Below are experts of layer 4 (counted from 0) of a mixture-of-experts language model. Rows are named router (the router's row for the expert) and show model dimensions 48-95. Each number is 128 + 24 x the weight over its row's rms, rounded and kept within 0 to 255. Numbers have three digits each.
After each expert's rows: a language model's description of what the expert responds to. This comes from a sample of Wikipedia text that the model never trained on.

# expert 43
router:106132153152169121123141128098131133170129137123152098172108121112130107113107150121094111101107086120177131124115117099148114118148130131095135
What it handles: Place name parts

# expert 31
router:114132140129144108122114159123100157167105164113104148129140158130132071145094127127104116111148125133091089156145124105151125117126121147088095
What it handles: Table column pipes

# expert 9
router:122139171145127157135162166145154122152138122130102114135094139156133133086107141106137138114154138164086127140144136097144123094133110156119122
What it handles: Prepositions after verbs

# expert 5
router:077094131114150123150121093115091134191122130113132100139115138135109101173114111162099109130115134166133109101141068143170123125150131163114118
What it handles: Table numbers and scores

# expert 19
router:114128112104144136140134171143111157166134146146125151122104170121087129190115125114085152117120126163160074119163114122172111128133112124078132
What it handles: Census and statistics prose

# expert 42
router:140069156168124130131128151124116112113089122112094127139128147110144105110087097152056099106131098124135162148129122114138127064165128114125110
What it handles: Inclusion and enumeration

# expert 21
router:140073115110098154129145098118147155135148127109090154123104138125109107120074124128138135097179120124108090133155113103158136159135144106093138
What it handles: Titles of works

# expert 41
router:111158154093129155094151098111098127126119141086132122135102121153136111107095135169094153110115117123109141087116138133163116132170150127117114
What it handles: Science and medical terms

# expert 2
router:068129140135137138113117136145105164151103140084104103108136108104121115120085144131071118127096131141138193120129120183160130130154125118138117
What it handles: Encyclopedic definition openers

# expert 7
router:117168146166093111151124090122106125120068090090126146121118089103126136164079121140153102081129094095104141121147133123137104106105123152126121
What it handles: Person role nouns

# expert 44
router:093138157127142127122170115118122136116107165095094166129109131160115125134118110155138117138189089140141149095105131126139110107140133105120140
What it handles: Nouns after determiners

# expert 17
router:103153139113108135129163118116131170087128112092131119147120122108098098088100094162103158119143108129108126154139128098148148163136140146131088
What it handles: Surname opening pieces

# expert 34
router:102178124163137096120153158123116137105137128129136129178133166117094114140097183127091132091144103135132117130094115166122105129131144114118124
What it handles: Adjectives before nouns

# expert 1
router:137152120183113161146158097146111145158114132112145147150095131141096129109122105146147127092147124113143117111120125172118144121151117125115101
What it handles: Title and entity start

# expert 29
router:102145153152081141074197103103111143134143193115153113152122154125108131104109152161133101113137110127096151144105146113139154126170155109124066
What it handles: Word-initial fragments

# expert 45
router:097151101144125155122123138089152141123145098114124126123107116092095106154141158164121145105147082168090134134125098146144172136124132134073107
What it handles: Pronouns and function words

# expert 13
router:140143142134128149132162165105118125127138120125110117163125131121130107135101096128115152127134114155112133157154118117139117149126139156111144
What it handles: Surname ending pieces

# expert 33
router:112151116168127167126149094102097124157100174070118159122073131110117141124078093131089104135109118112081112136136094146134101134155118170090104
What it handles: Technical and built objects

# expert 26
router:155134153167046116089178132127150138118140144080083148210107120098105120110113162136131103130167101136137140158131139121159087101126145116120125
What it handles: Non-European name syllables

# expert 30
router:125146161169140157106144173110114149124132138137085132186119119179102113123123119112116132116163101134101094132146115129114137103143145125133117
What it handles: Articles and determiners

# expert 28
router:072190141117127206084117121116129133156100169114124160138067116134134123137150092122132153111130103116125112105130105138155136120156122150107082
What it handles: Table cell contents

# expert 15
router:078111106149127147124117130129138098176098180071146155129087174128119097124077155160100126080135108128136119140118096121164137112172117119115074
What it handles: Table cell annotations

# expert 36
router:140123118127090126084132127101138134151078166109118151143093090131104120154115159118120128136118111142127114119101116115145079113151141131104110
What it handles: LaTeX and code symbols

# expert 24
router:105157106151068094078184109105066121117105177123108159131099108120144121142096136135134132111149120172089097091088112125130110077156119150128058
What it handles: Capitals after hyphens/abbreviations

# expert 8
router:106171160130098127122141100100134139122110143143083099144122143108121104131133116081172116117176107142163179141113152124114176098135144095119147
What it handles: Particles and inner word pieces

# expert 10
router:137090163125133127089149121116116119095127139110131120119117166178102132147115133144139120109190127136112178168092126149096153138149161131123072
What it handles: Verbs and auxiliaries

# expert 32
router:141131158137136121125133157103124150103112148115087150139119157171108117146131106087082136097109112118204103119145145126148136044150124164140124
What it handles: Row-initial pipes and dashes

# expert 40
router:118133102134120136138116138103142165151100117129107134181132119154133125134098126121124115120179102161147158156124114141120127109140139140124089
What it handles: Germanic/European name pieces

# expert 11
router:143148114134086105139140137088135120124115120093106111146136126130145070152105158127132147107127108123154099144131112089147190143154117134127104
What it handles: Coordinating conjunctions

# expert 47
router:093182135087125113136186117074136140078137142133118148111097134113092115106129122132100070114169107132099080119138130081147080138135125167132117
What it handles: Institution name words

# expert 23
router:131127181161098164120129117145147155090067129130147132136075121132099071126135118135115135041115125132183141147122097109113108113128132144080122
What it handles: Sentence-final words

# expert 16
router:111156168116119168107148128131117124143095132124099149142097143101118097188132125127078138129158120123093110142139099093100113106125126138075055
What it handles: Mid-row table pipes

# expert 27
router:090170127154085102103138104136125125134117085092111108183115157098106118101121149114131082132158097149148166145130163099155086122119129110114151
What it handles: Non-English name pieces